Weights of a small mixture-of-experts language model, trained from scratch on English Wikipedia: 1 pick a token, a softmax router.
Below are experts of layer 4 (counted from 0) of a mixture-of-experts language model. Rows are named router (the router's row for the expert), gate (a neuron's input weights, with its number), up (a neuron's input weights, with its number) and show model dimensions 128-255. Each number is 128 + 24 x the weight over its row's rms, rounded and kept within 0 to 255. Numbers have three digits each.
Before each expert's rows: "comes after" lists some tokens at least twice as common just before its tokens as in all text; "mostly gets" lists some tokens that are sent to it at least half of the time. This comes from a sample of Wikipedia text that the model never trained on. Tokens count by the router's weight.

# expert 3
comes after: "| ", "(", "; ", ",", "–", "in "
mostly gets: "200", "202", "201", "199", "197", "198"
router:165129170095130173149150139129125129107104151129114139125148139161143090132109116111122129099131127128154140097121091140121136150167125118130151136099119168129151170114136082137136128134152169111121159169117142120089113127108113150081156107112137148124098141114124135167145113106167136144148097153128140135150143138127109123189130087135119112078100085131126097082142176146128166144162
gate13:128108116096179144115093126117134138110144115114111151127113147107178136136128138144117139124110133145139123140127162127123097101130105098126097107080111086114141142107141088108110168111165142128114111089083146106100104114139137151140150102120111129125068135146123135171115132118164087134135154142113148163106183103119129134178090164127115143102069141144143150090116126116144186106114
up13:127117137136068094146156130134130133115161140145145109115113106135084100157136117128124122126113120090147098122144123145111132177142127154120125122174162127166132116124130155152160097144133107129130151181149104132145126129135127130125114177122130131110159140118122123119122123119119145113121102116182124111145095150129154103101139094121114142154155148079118122126124134146128109124124
gate14:158122090091106111126158145116127146081103156150120159126144101137115145168145110142160090129141137160116118141095131160148126116148090088151097135141190131109151131132054134108077160101137158114091146152097106100104140099112099136110130155137096139121141152142098113072131070126104105148096122167104126166168099087112095155127116116133131125084130152120116154151118155116078127117136
up14:157096181158138126140093125122122119127125102114087103108140168127116144147105123079126157136155095120140146122159145098128136127102092152121141131098111164165146108115138159113162169181115121154141151122115124170091106157171112112153128110113122124107127078127141116174104164127148147128120128106136146092154137157168147098141078118150079142140121120178098100127122150128153169118126
gate15:168117136132153144101115169178133106099129115099119090110129103143114107119119139116116119109087122130101117115130117122152123157092094113114118161150103147132121129100128067112073095143120158111128144108090141116072141116129116159146175112115169132109121161140110121148118109074110107157113069108088110125147107102166119097089104116137096124141106165128171128116149154151142141101123
up15:134133137131167137145167142116098132118149136144135157098095105155089127106134125124130110158124151092093094096138130134122135121121104130096109154147109111106128125128135104183106097148106141109116134119139127082103092138150135158123113159066098156090124154096119132145121102071131138148138114101112168140112128123122169164141134110109138149148128099124165111139129135168103137113157
gate16:131154154147118119158128082130095106146137143110144103122164154102127131155178110135117093125136121144139185142142166134089137153114107174082080170141082165152106096145185131181091104123111098120094108114172114106140145124138143122103112066113158162116135134128154167124091153119141112153089154120123123149139133121097124132120152107112109117139088129131123128111078127106121145116110
up16:124128099111115133112122163119111120130121134156117112123103090161162098133083154126166142151088145122110105121130149124117130118181173118142122088141154095096138160134093123076111157136169144128151153158129109159096139111168108096101127150133120122131148135113101127122177130118124184129133138122182116122122140102126136171114156114149172114150132115130159155135169098158112151134142
gate17:116108132120072107142088115127154152098112159096188156129120095159126148135129096152135128140107154113125087116093112157127123146147147135165156086056177140096074159102128123089147124093133130119138150104103110124134161122150193136137103163151114187136119128143127113122162119107131162121154079129132128115130095082116145151136139186158133136109094119174174083100141118116118125095108
up17:137107168128079105151082085099120139098130129077136098126147092114139146161129093110112131082110132100160095159135136133154160105134153119153125103134110142128129163124113103115154159145115063125114135110173115117121174101124131158130158137171143177145076193094131102167143157103105133145117141152124133118140132151116125118157130184176126146102112126134144098143101117089113134132106
gate18:134165109150142139123127137145099115135149133127136107118168134169117143162100170109144130141105139134164139144164166152136131148179139156152144126130122131099105170115125134114144151119136108123138151134139144085101131070119138124139121143145153115152126111158102156080122178120148120145164132125139121144106130122084150111133117104141137138130138118110091148134150126143168109103097
up18:137129103127114147124129138143111133131070110120120091137143121116144147144144154142131101104112115145133116169121165120090123157127162142139127132151133131128168116095096125131149113124109137141136125091123092085117112161032136141116121158150108152147120160130145118113119137125170142155121090156145109148092099137110112136163117130126135131141118160131117142153128134159131135138145
gate19:108133114153115182107109132135127149171121086126081129191137164176176095152128139134125123148127148141116096137122121129141125128081113151141093115080113145144142111138143150133134141149160103104198153069097149128102115145124112122134125106112137143148076123144127068157107102100140147126114126126184134112147156140102163129090101100094132113107122137127093117131103146147138129098075
up19:173139134115105132134117104075144136107119075158108131116118104096143125151186146114143105156106129130108150088134146128152090117090136095144122126127158151114089109141154180121120148148136128112149109100135092138113159108127106124104088133114144099162130156122147085111093143134120126125123138130139135172113149141116116101139126055145093150108137146127107162123176119146116151100110
gate20:081118106127126131115094127119124131153139114132116087131115157121102139149128131140181102077110142118157133153145099127131120123178127115128163172134162079123132135153131138148134093094096124186200129111137117129119121134151139185145101153122167119164168122162133166170130129142098159099145104141140129121162110119125110120170135175146141144172112151116129147219098084123135118109162
up20:098143133167153120112136131152119133141120113136104185109109124127126145128136102127082119117171071101145150100107107139095110115119091143138127114076166156100143126097153106065162122151184139112106163128136168158113105073147165094132099131119113100104071154166143139151093146138129111112119126109132117156115154118126157157110132080111104178101111130115139108118141127122146122152129
gate21:154130112092150139112115079144100127161118135120166121105114144165057145111114131117104112138084161102141124145083084143138108103162104140152121094107105100116106126115114130129123150155131134074125137154114093135143164116128084148111094165117155091126137118074111142139163120127136095158107159133104118166137118140144114129134157127154133127116112143088096145117185111113143157175113
up21:148101102131115124143108119097115112147119131109148121120133136104063147114106128136132117158096104095122096148111102165097110136125098151128100099145125127148140137115128127098121151144126107079123128132142125153130165164076132117121107155132109104165122147092099098119149155133162130130062131156126123204122076124120121135106136105118152096137127116115133135114119105131145169136095
gate22:109094140119162146182159137119134155151114150113124077126149125137179149130151168140138106146139097155133078097154149139121106175120133164113142115143150132161144142139083142138101164168089130093147128139086106121126125139090138080133134128141078103171098149119137112104098172141082104139134153154115134128183103111116130124105141150131129102148128146165111121137126134157101137123145
up22:099157134164135136118155145152094134083134129110162115088121147069150132109104121118096146118130140131146145141133108203115111174114142120150178124169122134110114129141129193124124154161119111142104115152120160149115097155124119105114138153143154127119125112109122110096140129121147068112138125109108121116143112170103093127120113145126124110127133120152115162127144151135110088158095
gate23:140092155123125127133129116105152102097170128170108132108152106103082132159112119159116130096138118108139092164128147153143107105156067148136114137109096121150121133131147094103091137126149151129163121088137128170151152102143095161089151101135120100075084143148102132137122122119114123154075139106105139145121128114142155109103155091079145089095139110088133143149096135124145121117158
up23:109075152117125148153124123113140120115164137130096127117182101110126114129115136132148132099129105101126082170127139112129092089146078182123131124109125103162127142124156114108129133147121169136166142102169134119142131102117123161075146118123108114085085151148078108125109108127104152144094115133105145146137149106183147112088115096087144097109151138134135175134093112141152127110170
gate24:130133150181162145122096155085129099168119098143137181125105124125143161112101121152123130172142157138082112138111106109104166136131135069116153124115143104115161123162136155159127159124137121187134104135144119145130088104110136119104138079102113120115140131102160072102138132137155117156116111132157126135132127122144124131109176125128150100172158109099148127157153131061135153148169
up24:134151168135130163126118112104116134134113169128151092132106114144123111096129123143115129108153082094115119105140136119118123125101082089145134161180134097172148138150165110085106141135145081138148138128143154121099127177160129162102114146127184163118109128147109115124125137109132134151122141151120136161151173163153159134144106110093126188171126163144111125133110125115173126102123

# expert 6
comes after: "\n", "\n\n", ".", "==", " ", ") "
mostly gets: "\"", "==", "\n\n", "== ", "=== ", "Born"
router:141151123129168139149121121123111125117125212155154111135127143152152156108115103133145107106174166100107136128098159160130129172135121138113143123144121127106127120133113098163182119131148124110149121185136114141122152114085176115129145129094119139135074127141137149154135161114178088128146105135127109134138119155123110122161170129178151086130106127085121136119144161159137132175117
gate13:148101117126127142137138140127120164136139104096129090112116085131148155180146108136104137109140199137099124097140138147094106144148134119115079107141105159094149181159140111123112121155117127148133111125111111133117112116124102129105133128164126154144120151148154080158078116147111087102174113133116155169134118181113137119122117110124097141134118113141184154100141128108153143112102
up13:085177135114145109097154143145139153128141198141117151123127117125151098094121111103126133120102090129144147146128098144134114129090158106121137127128118090139106177131115157082164162116093132150133141081108143105132110131151123118091117153132127099105161137153096110083113146155108127105081138074095122089127155066156120107141106142139138101128075141138116169150145164158083132155136
gate14:124167131098163109144097118157137133123110118139146125134151101143106134134166144076081101156144148126119129156105119153104133125172129177125105115136116170173164126122087155102144116125134140077107083153130111114144124143085120118109103115137121147122128111126118085147145112115134121108142113119094123114121107137123161097115167092100181082131132105120114072129102108131110113123098
up14:169081133182118156131121149128121133109150109145122145147112168084160107115101062133158140127098109127148150120145164103155119105119110108143159128112117128087114127134160092153118110133125068166169150112132144126095126114149135131136139149136117128166120132136145137146117141090119124145115158102163131133148132137135095125130097174125071143123163120130122139131130128171138110099149
gate15:102157101038113131125122124156164143112081137132108136121126104120131137146117127146141143110094122084145128105126147101137107134143149126124145140126149120151153118128105122102115113139115146140124173109140096109156148147123159125145165122145117085154130118124113151118164138138122103103094117143158118146109125148070117112136178090088125108135095110099145167165118141135161178122110
up15:117101143174142163137146158056113117069141114086188138158128105140137116174106132112123142173167130138146139170130130131093155080126133114147125163102185117132117157152123138106135124163099102138082118073131126111178124122124114119158109129129084139140109106153170135143121112118135177145122119163097142090143105139126165155127115158141146142156152081147155167142118180129126121161141
gate16:116136161148168106128135142179099143122106129132130097110125105131105104102176116135098109086094133149108100104122116136100133132117107130168148143098114179137128094087077162137129132146089137153099123133126105110155091103138157099166112125126136114105114089149093111131106087104090137125086139085088150147140143149153103112140134108127096151176150177163086164139133118130174115132117
up16:158119085156104132107140116032184123105109108127117085135125161181126135158113130118130110130127133111138163190142118175127138133098162147142156135120112115090116153150108090132109124096123112112148160113116124164113137148145139121146134127171104143105121122142145159085145170170161119130129100154182149095137099153154167133135139110156135170138134139119135127110152127170104155120111
gate17:149148106140196152181136130134075167078140152114125164151132128148102159126174134113128117170108121125126102106149145133145133134129111133117120154120139139158108073147123104156099133147103116121128129132143113156137134166107154093144135132180132100134114172112128108127174158131136158116133138105098142138091138151093102098120123084125114164157176142124109117173145112159107121092160
up17:145088157114152117137124095105144091163161127104116108133095143113115117104164112118138122123107158079151096168137139113151160173121096191086116130120129136127124123090121180119179110131131136129130147128131106123111141141151127119119164138150170121135163156132169129159126145115100139123193110160139120078134137139154103093137130136145126112144125114177148087130126106111113083124123
gate18:109130099160139122132138169182142138127172101158123184141097134149105103131183125160145107137124072117133147155136094085121186132147170148150134137122128096135112132124109092141104159122091124104121116105146144152138139106126131086171131128103125142147175086125164096125117160173153107129190110109119154093129152103121117127128150109097193132140121166090134082154112135121142145104130
up18:090120102151115127160129158166134109134169130146139161142103153126106098121152125143190134142114096118139113149171099093129163149160135164122150191113122102136115119133114118091123172130078134122107122130157142135122136086127133101156136120105124126151199136104165124108151154146124102130152146130130125111137131136136100122124145100091170098099121140090147155161115124117141139117101
gate19:130122129093089156129120125135135133129131126155135151154137113121137147147092116177141139147122146111104161102138129117117151115152132122134172078082137118187175086160156137126121124146137123121116101130151113113134140103076194128152107092117126149148147126082144123157125091148159096114137170125155141091126147100153111087166153146091147112100167147174134145136117126137111119127117
up19:119113098134134137038106105177174143132114153155127093081135105158127091161173146110103168142112151119121124078103203106125100105163136160121126124099158135167130101102128125100137108180158103127154123131126118117130133114156089138086121108153113120140109114148129111120113136136124157085127107150125125114116147124096087094117163121116121142121102115123122130139126119102127135129114
gate20:131110090129130117142192144123175109129116112144138090116129151153131100106139120117124149119123118106106133116126098165128140146082122103147146127147104121137193121136146069152112113106141104156136118122088113136140156090102145122095147161156130097118140154159110135163109129102146109143164143072099119136111124169148136144115103092075170131104085158091134135105123096159125128116127
up20:129120165115129157141087108150098161140142143181115148114125103112128124144138141144134140110116147131141115122124150113098118099171118146142101181118165125099105120080126169116122162153112168115121139159182134114101082192142117137132107103144160133124142125102149130115173115147124181131111107150172091086128147086097135092141184180166098135139124108193120124137120142105133137141150
gate21:113160165127138100106106084091111141135144143143141098143143127133101134133116100139151171106144130091166160141141131118118157135138150095089094172154150128116160132157121141124132128100153103120146155150131149162136105135139158144137130109113142105185148160133154174076124101141125126121096141123170099121111124076131097138140081186128119115106093119126111110139110139127157168168113
up21:091161126132128120117104095111123115142148153140151120156142165117075118149131155133148147118132162105165131153145116123125182157135165087113105141116143102126146130152138143125145122096130118125145158148139130119156098146139106144132143136108135112163126157170157159097100094175119097130104123131142105103111112079120090136114076154140127103115082135114127091150109118165153155165122
gate22:113136134132099117127121160146125119118107136158147171111148128163122123143179130098142124102146116100140109133093144161154130113109151159154121144131124181113134140112107094170136135132125151136118081104110129152126156176120104120123141160121155130149090132132167089117139126153175130157110102109124105113144151183113095117129163138125119128087126138160106131150105126134113113161117
up22:141133156129139152129135114094136135118140131132149122153111149116131112121094122140123119148103099147131156129147124097111135147141127113112087072116167071120143104102110158098100115110131111102126184125166110139155130128127151101121130085153110144134189141118090181146109117107087146123151152160145120163127118075141146135174132134167120120148137134094127153096135128092160143140136
gate23:137135124128116126161108138089129135156130177150156098101132080128119136098155114137181112164104083165128085153114092084175162121145104071141113126139167130123107143130095093170138095106147109109145147097099091105141138115124084084112142141156089154145127132126148124087163181142109154152155159151143147118132118138126094157121162113134122077146117121142090156144143113142088115170158
up23:137133127092139108105124116125114100106121109113126135123131185110120121143124161124061135092149169098167146127168155137093127143116156152109180082119100151087137107125164124104124176142134156148117110115136169146124136185099141120116127110114174075144124148162120117151091092120139139126127072105124127136108115126124156119126102139112149157082125113091140086104124135142152106103126
gate24:124126119104152113108146162127137084136165137183110130117138129092130119161148143058122129153153136130150115152094107128118106144130136149152173134135127168101141117145087144108109135153093090098140098117143113126108155118182134113136142154127144089118135114108115111084117150100139089121091127133183129099122104135153152144126093150113138152107197123140140130099154121151104141103159
up24:129106148114123127143094098122102161134060142094112124145088146125116122089114111158159131122126133122089128122152169136150168167116114109152067106106064094143122138086146117120132109129175139144136136121125154136130105125060073167114120128116131173134100149124145142181139102135123157148151110127108168145160130108135121118149140095115116094154067119110093132124099123107169103132112

# expert 7
comes after: "of ", "the ", "'", "in ", ". ", "for "
mostly gets: "The ", "the ", "his ", "their ", "this ", "two "
router:171097140117152129145140121116099148156103134151109101115159138123166118142163094158130118090153119082135146095160138122160148183132114158151160143113103162138113135151121098131146128095195136107126101134095100137094111146111109123093131087139092109119102134144106161166124117120149138143094105090127151088124094171121086123142130107132128099100137094099104145084135143150127146154123
gate13:119137140122133147130114135106164109123148122130144129088154151155152126129155129128124156140127123098128126111089144120106135148095143161143118134160136180104128131144089146172120181119160136069070140121125156158101093138135141118123159123113137136164115137087177106129123125134174115085138097100120122156111073150166098123154101152131115145106143116168123121137122111133095157129131
up13:139158165113122127164096142102114082127139070100136159150132124121145142115100127159110153131119136097131120069115126091124123124099109166156146112115164156074125149114116150187161169103121134086083166151081158126113108135152108140148139107126115148139153149113155098165138118109158150093082127074124140138110137150138075127136129120100075101094134089127129138088087128125156140146150
gate14:150138106094154102135109112153092114129118129117134139118124150095143077170139122116123112120153114118136108100100140131103162136134157131119108090180073090129137121144122129084140146158125131139112114146122151144133134097108116089090124125122129111094115126104110162175087145156142153133119129134115151115158130131093163162130121133141116139109099171117133170155147113110104130137158
up14:098136116159121170102164119112147100136139132116098157136149154182150157067105148109141134138108116173130129155138118133123112085093090103120162132077148117126102150137077131136111112115126136112124124091107099125101168174143164153124122090102121128124125134118127111123121122142117087131120108093168136143104136115168109092109110119160093087138166094121131149131102163130127123083123
gate15:146132140075114125161120131118150124158170130099116139114134121116108145092120059138159139166118137113151119157125123106138095112131127106144121100162150182113091137122140113116165159170126159105124139095124146147110119127146156088107142067115156107112140117111084100125105104124139134121127164158138126142101142161104084136106159132196128141089110127086094131126135179147124123148117
up15:153151115072115089134149151106146129164117162154158112113151116148094114137088103143155123142115144144129130178161140162085150117158114157123127135196143090136130102123145154140131086088127150115109121126095107088132127131142132097109118113146103156090128116142174126137111129136098153120136139126113159100140142142122114090165156122154148172131126137126117112159132124151130101130132
gate16:109133126145124128120093140089143114118133146128088127147119121114117130094093099124134167102134116169099168117120116159135149182136135108114081114145117090130161079121076115145082138119164094082099130157137133128129121124132162144141154164129119115092121127098156146098133166176109077145126126161135110109100125128125165150085131179118152148127135098182121104110113132090119109068121
up16:115099176137159144104143088159141108145099136122128133113099116146149124137118143106128095181126160095100097110132141092115076077140128177132120177108115152105086172144125131135169110148092153115170136137122141101131131147151110127122117108100091129140133116147144142153074081100118142097123162095064155149142140092116102127128130086132093091112084124093125104151156114130090144155113
gate17:099125117180133154150138165145145084094121087177121155156117164104121112112139140086131127152155153128107108120140108128137091092122147114128095105118131100124122108165131124139103115112130142154098144117130148175093145090124105110140139124073145130119150130115133128121089132112115157124146117159127191154140146119125157169139138124135132145146100167107112150138123102109161125070149
up17:139105072129136151113078134130107124127117125110113129132136159130131139141134138155111144077135145149138156097099133131154116148148128123140142135124107134154104120159145096141161073143150137108096130123131099111113105094099121097121113122149093118095125114106155152129091146098172086112143152108131121145094125114134109152128133138140166154155130168125130122114127110200134144130102
gate18:132135085126109127132148100156106119114128115098146149137163162150151131123112109109119094119099134108140112140140080147108127139127105135118146078071139120113141144124140109149109138140138158125098143127100124123088104117105127151174179140149143163147160126102115138141129115128139114155143122117145173101110137171115113102166138115120117131131123094117119136122139126146138180181169
up18:101101078148088146115174107138124125105103117128143122117159118178139126100140131109139101126127149131104108161147124134117155129144077116103142062078134101137150125139141122156103147101094131150102087129081131120092112119163114147163140160138142159160125114101075115143137140139103131145146119147113131151091118109137127138122155097137112128131098113131114142097144060154151158149143
gate19:150126083120127134128122072095152154156155140099080129140163133129119105151145121114131140140097115084130089132131137152166152125135099168099123148123105122147177094081129113155165118144137163118129168159158131146137129115155123118136141131103155092139156130106154154133114114147128116088159117174142122171127116133073147118123161137135120136139136082088117107130154117148166131173103
up19:131158127115122190146104116075136144175141091106077133118157151159107108137145149105119138124135137117143125101122150114119135120145134143092106132136089140137146120102105141176107113116125146123167155174171079117114109142128108129136156091179074120127167105088163137134111131198133111103176106158104082134127080134134143122103134112090122129144128099081105104135110115146123155135097
gate20:127125111101121176143086135134153134153094133159111153149145147143145124158135131128130104152140130111103113148133156111174131181116113099156125142107148089125110132125149113163157104148150152117152124151138123098125115112121144126144135180152157137135129095170166129118149127155097081074157107088156144112146118122103100138123133125143121117126110097110092170131079143121158145148108
up20:128140141136125099169096143130169142135109147137114129159159098096150093124112130125153097157125102137136149095137142111158106164149165095127103159136166109153121144137127090154145155126162108092126146129095065122075094156127146124153102144127151141134147176128146123123070152176127115094164149109151146124133150141100098146121141121153127135139154098128119151144096085103147117137090
gate21:128119181159164173103147092147169120119107105129147123095109117144107132145139115157117126117144146154101109168098111086138089135129105168124144108119140155162130110142132128092143167154137138145135088121099139164120152101129096149191125145136173136140126132084148075165101132128082106105098192102110143129155135107149133152108128114141159125120125169105126140110172123115126122119097
up21:124143123137178154138143200198127154171128139156113112111133143105125157140150121147126155109145151117070150162112104096148151170129139096173152118108142157132171110131120098125179141133142110112132086104145106095149150146162182140122115107152118104098116125149127112149066145159091065128127150133153134161143144088153140155131107114158139137159155139149129148120143155171076145099107
gate22:133131135127108116154143127110123161091131123175109151149142098138133187130119090126109107109084071122123158121096066124145137094135145195105165154080139108153113105099140110107105175071125116130142116114102173157144134086114145125094066103075129148135137148080118117134165132139118119134114145149135124106116104142150122155120168156141128170089140133158170158106126143132129122124115
up22:123095108145084115122094161145126131095145182174088131123146148103113134178115169045126099133090105125107126155108114112142154113147149151104126162092142132160099187087136087141127141069123116145156136104142145135081123090165144143115098101103138121121086119097130138126182134120111113127124154164120122152165113145155116112112151127145112123121148116138144142115112121168152144149151
gate23:132129117127132151152132088127111137137145132091107116211128156159091128064096116132108151138130133174082145150104128172125165095184127095134116126120104146155140124140135144145119140130120132131164112123154128143143116110124147129119131101139107084078110172121120136094124160139127118203092146127143134116097119156140150132119143112099147150131113139151149089140102139123137114158100
up23:110145117156141117117095153134111109145124142111142153158161156147105142125132106160123127153143103175130162132197092128085082123115164164124116113163138091120135134113157148113146129116107099123167119120137127119124138104128145128091126092109146123138118138143084131101152146100137123171084199138152136148160166112093152156141122130119156110104075159114106137114114166149110125132141
gate24:153148146143093115082138127107133128158118131157169099106139165101149126149064147085109134111108142126129155142093094100132136091143135101125180094111153179134119133145094143134133105126141110161126078175150137116139144148108129151083109139118138175132112089138122103180107105128083144165119115111104130112157124098105113156102141144159127120118137156137121098102125116078141176136109
up24:104138109091108156146139153126167100185161112149115121137101099140113104098141106120115128155120118128132132141130102155108160109155099091157117129067145129127127130147093136147139082111109099139141149127151134128093134113133144092085151153106178167155185137178113110086146119113121108153115112122125149128114164141116104158109128152143157125137129130126113057147096138202136112121116

# expert 0
comes after: "|", "\n", ")", "s", "a", "es"
mostly gets: "– ", "- ", "), ", ": ", "); ", "\", "
router:171154158112134125138160116111121090115086145115152106138123152162137128154122114136110137121129110140128133122143163142131121159124119133156101109160098130127139163114128138124091126132135160100089098166102144129113145173104151141129185117106093151103135175166154133179133186141148098143121131134120094147162151155107105138123118114177138113134109083158132142163142068103082149115161
gate13:109150100117128144098137160115168162146147119104121137133116115115129101139138129131121144153138121117116121144149127175112148111105129141132094132122174089102112150133150088163161139143111144138151128122099165195138093119087115145165110135142140121122165121132116137158150130117123133152123161156104129139150138083129126158100130127127137125130162151150147097148127153136117160181136
up13:139163099094117157118134129125151160135144091104142138138109137113122114134126139091080089169119120121134122126155128209138149082088151125115098163118181120112092106147117120168180120134097113164137131126136179183116121121074112112196081159127099099124137079149120111150116102122118150152129148140115117139130155120165124153102121135157127127174107156112085123138127176146105163140148
gate14:111171117126129139086156142121090172131151103097131078134115133132127105130173134092123154149100126118104131144128102134108124173138098104166135117137108130102122097140103102123128142110139134143143164102113111170096115122091150131116152128108158134113166124152091115105104092093105147124142159147111129092128106131150151105142169123110173151124149148138112140123137071147129155126116
up14:154164136155122121130143142118075177122147085108140086123115160147071176132174142074131138111139124147094161129135173130112146148132143147157140145163131119145112129091161113142167147084175149135110123105118113108101137143100161132138147138060167096067148171150119160148111089104125157114152131109158165111135123102121140097127138101117100167132133154107132134145139105170123128127136
gate15:138126112133143118114121125102079083101110107105094095111138108116130135092151175112102144141112118144108120062159127141144121118050119105129094161169107119147130124136175125129123112108180129155115119125128148114095116140120105109134084089142118121113150132123141129079127123148107128113093132118107097131081111122120088110161133101120088153122072126131162114077115130144138127133095
up15:111104111150126133126083117120119110116110097096104116120136102113138153096137143097107172136134099159110110091140144130159123117063163103144098162138115076152113133110136112142129112091155115159144124124137147098114104132124103123137097097137116114084148149121163121087138131130102157131115154138111087135107142081115099130153121120128105152137068134134154151078109111154121144164076
gate16:091129073138139114146106130117132147150170130161099150070142174138121102142108096135176119136126124128170156102151129126158107100119117156115102106117122093112116123152145133118133135113136166185129140128144167135116096089145154122155146155112114190079145089126126144118133161145117154153132103184092118122156125127124121173157116093129139133106125128125157124133161121136122126120151
up16:171150177145117118122124181127130120158125105122110134130097093096125152150146132118123145103160156147107088138151138088123105120123158107173114162130165135166161145089153118116100168123108121157140114145126135110134091123116135173124103114124143127156116152107150116116131125123142115097074150058119150115091123167152139109128128132114145145138110101137159166080109137134145161076117
gate17:117106108111092135142132145134113122138142118146148113080177142122129097139124158138131132110129089110179133122105173107110108134151133140126138146132110151076081135200113154095130117107183127115161143106107135148132145107151067148118151093123117205136121126165104087113085136128113123122116139120128094122125102145132124139112131154094134121117115097116144128145158151139130131139120
up17:161102156124123160121115129113140107153164150132129116083160136130104131139125133122111135116170116144148134118109165141142107140161142154143135155116096156089088157202121135110148147110209111091135139107114133144112141120150083158092134101142113166140148105153129131110096135101130130116151167135122108148123130112144121155147102154101112123133103088131167120174166148123150111115114
gate18:127112078125101126105119134093108161146131117130120175079129159133127154070140110115108141115136152117156114132128125114088136112101122083139146116108157072120159132161132139110146112117151141113105116113152104179099092142137130141102109116095113133132145135123116145156127164174107106129110160133121137107114146145075156126155125097129147104101124141123142152140107149140141129152152
up18:110157105100151151102089171133132115119117099150185124103159131145153137124134124117132133169172135171137133136081133135113106102134121120099120146124137077139119129189141132144144119132123107140080150120159095155143105133154119151161135111114096109127176114084144122113147141167125129133123142118124105145157155110101079150106123084108079126158123111137112134183137157108107175128135
gate19:140161162088117124139112138122142135129092123108111145150117109093138117169124090098135125105144135125116101110108168067086127086118128141113114101124118099140152141157109093138139096149101143155112143120144084146131133194121175095118119120137125162142136152105098140136128158150175141170102136101099125122102118099104136147136137136135127110111129136098167115160149124150143159122125
up19:147162137082141130118129126143124144130113114101124152120128123084135104152124118133141117137151148120137111126105143105065140091122133140105139095117106135106168165170112098115140113169135137153076172124119085115155122124145147100082106138130130161142107106125112090114133163151180163144121153095075132139121112126124143132153111115161120118113137109102164119149096116142154086132126
gate20:117127126136138152120147152096140138107102137155133114136113130104113118131100157116141132145068112075129141131143156126136143118114119103157135087109135167128091160149107148097134122160079130143151101153140187082102169140102116132157112150139149121154112100173111144122169128121117159144128122143123109129103110141155172103146130144127117133137155110133139139143136088106161124083121
up20:140098151116127139124161144115142160100106099123132111086123097091131114133097147135160135117066141106154135157139145122147106138117123116092142122140128150106131114124124127130121118174109138159085149103105177107131150095101127147136142156141127126183122144151122089131144126130127134116130154067110097131141127167173133086172123136127115102128174126123139130156128100140142134139113
gate21:139164165161096162092143115105135103112107129127162103158145113128159095122130134144093123159148164151128143161167073170117087092127160124123130130118116113131090141123087120132134121128145138109141148127139162141127115109148125105108150179162158139117122129148144123106153137170132144127157152149133114120122138134149146150113120109168108134126139061138136143138126146181146122156164
up21:097081104139133091169119101172127147166131128106109151115106125143127183147122115125158106105102106140117102108112184119143122155101112119109149131141121160156159120132174141155130114134097111122109105108137106114113124135106134177128079066106115108126098121112109118163100140080136129142132095138152119146127127106143111138140122112092128132144115170147091129089140114092129125107093
gate22:134141116125130116119146110146144160147136121147134120149122108121130116177143121128139109138124114120184086141116164141132124138144133135147109125133144095107113128104107145149119134137139132146124141137131145111130133135120147137153126120106092067070174112128145178123130161106131142074118124126126086146143125102131124132122164137108119140132177123176129151110123129145121091130144
up22:118140132165133113130160137152091134147150071137140121167114125161176142148094147130143141130142107156140108162114132121147163104107136185125118158130102109073106152094115175152099142131101118116118176180108118126154146163170139112159113120130099099102136132126155113086144127124087135099128134154115100158121164102110117122103137122119133133149151124208102153091110108131121133152118
gate23:115137159120141143123119107126155155119099107128106128125116097134096099129168120130136113171116143167103167127047140137141112160120131121107123109114133126159119138125075123154116129111186152133134115145135120150088138147146136093097150139131093127169115147130103138113140160110121138130122134149147098095129106126121124171091173173107171101154079119133114160140125109138129129072125
up23:114164154099116147116150099125116080144128104132085120118151137170146138109124132125111145091124113115143141121128154156097130157127109132135122134155127154142157148170126144107102143138132127136102169115142133114117128098150088165099161136153093148121135164136067117099119116120135127136139127119116095135135141139118142145143123140117098134115110089150121144106130167139144110127156
gate24:167130108085140125161141133144124108126144113183119146112099150124095119156150171118111136132108127098138094127099109099114144091192099114072104116140102122109133105144110118128121144119097110067131148136169091134142142132115143152154143137070121092121143135133201102139143107095126121112102133121112114109121137133132140132084110144123124120146140123124167092122091106102122113157106
up24:120126099142086140134111144130091142137161135171174129132069121157113144134143116121124125147094111140131088088144167162124177120200097127118101083187128139121126082143139144143090126129127103098141125149154096143155124110136079119130138136142116125136155148091148091173145124106130108140107148127133138107087189149114123137126115132147145148131135200105141073129138144111103115185087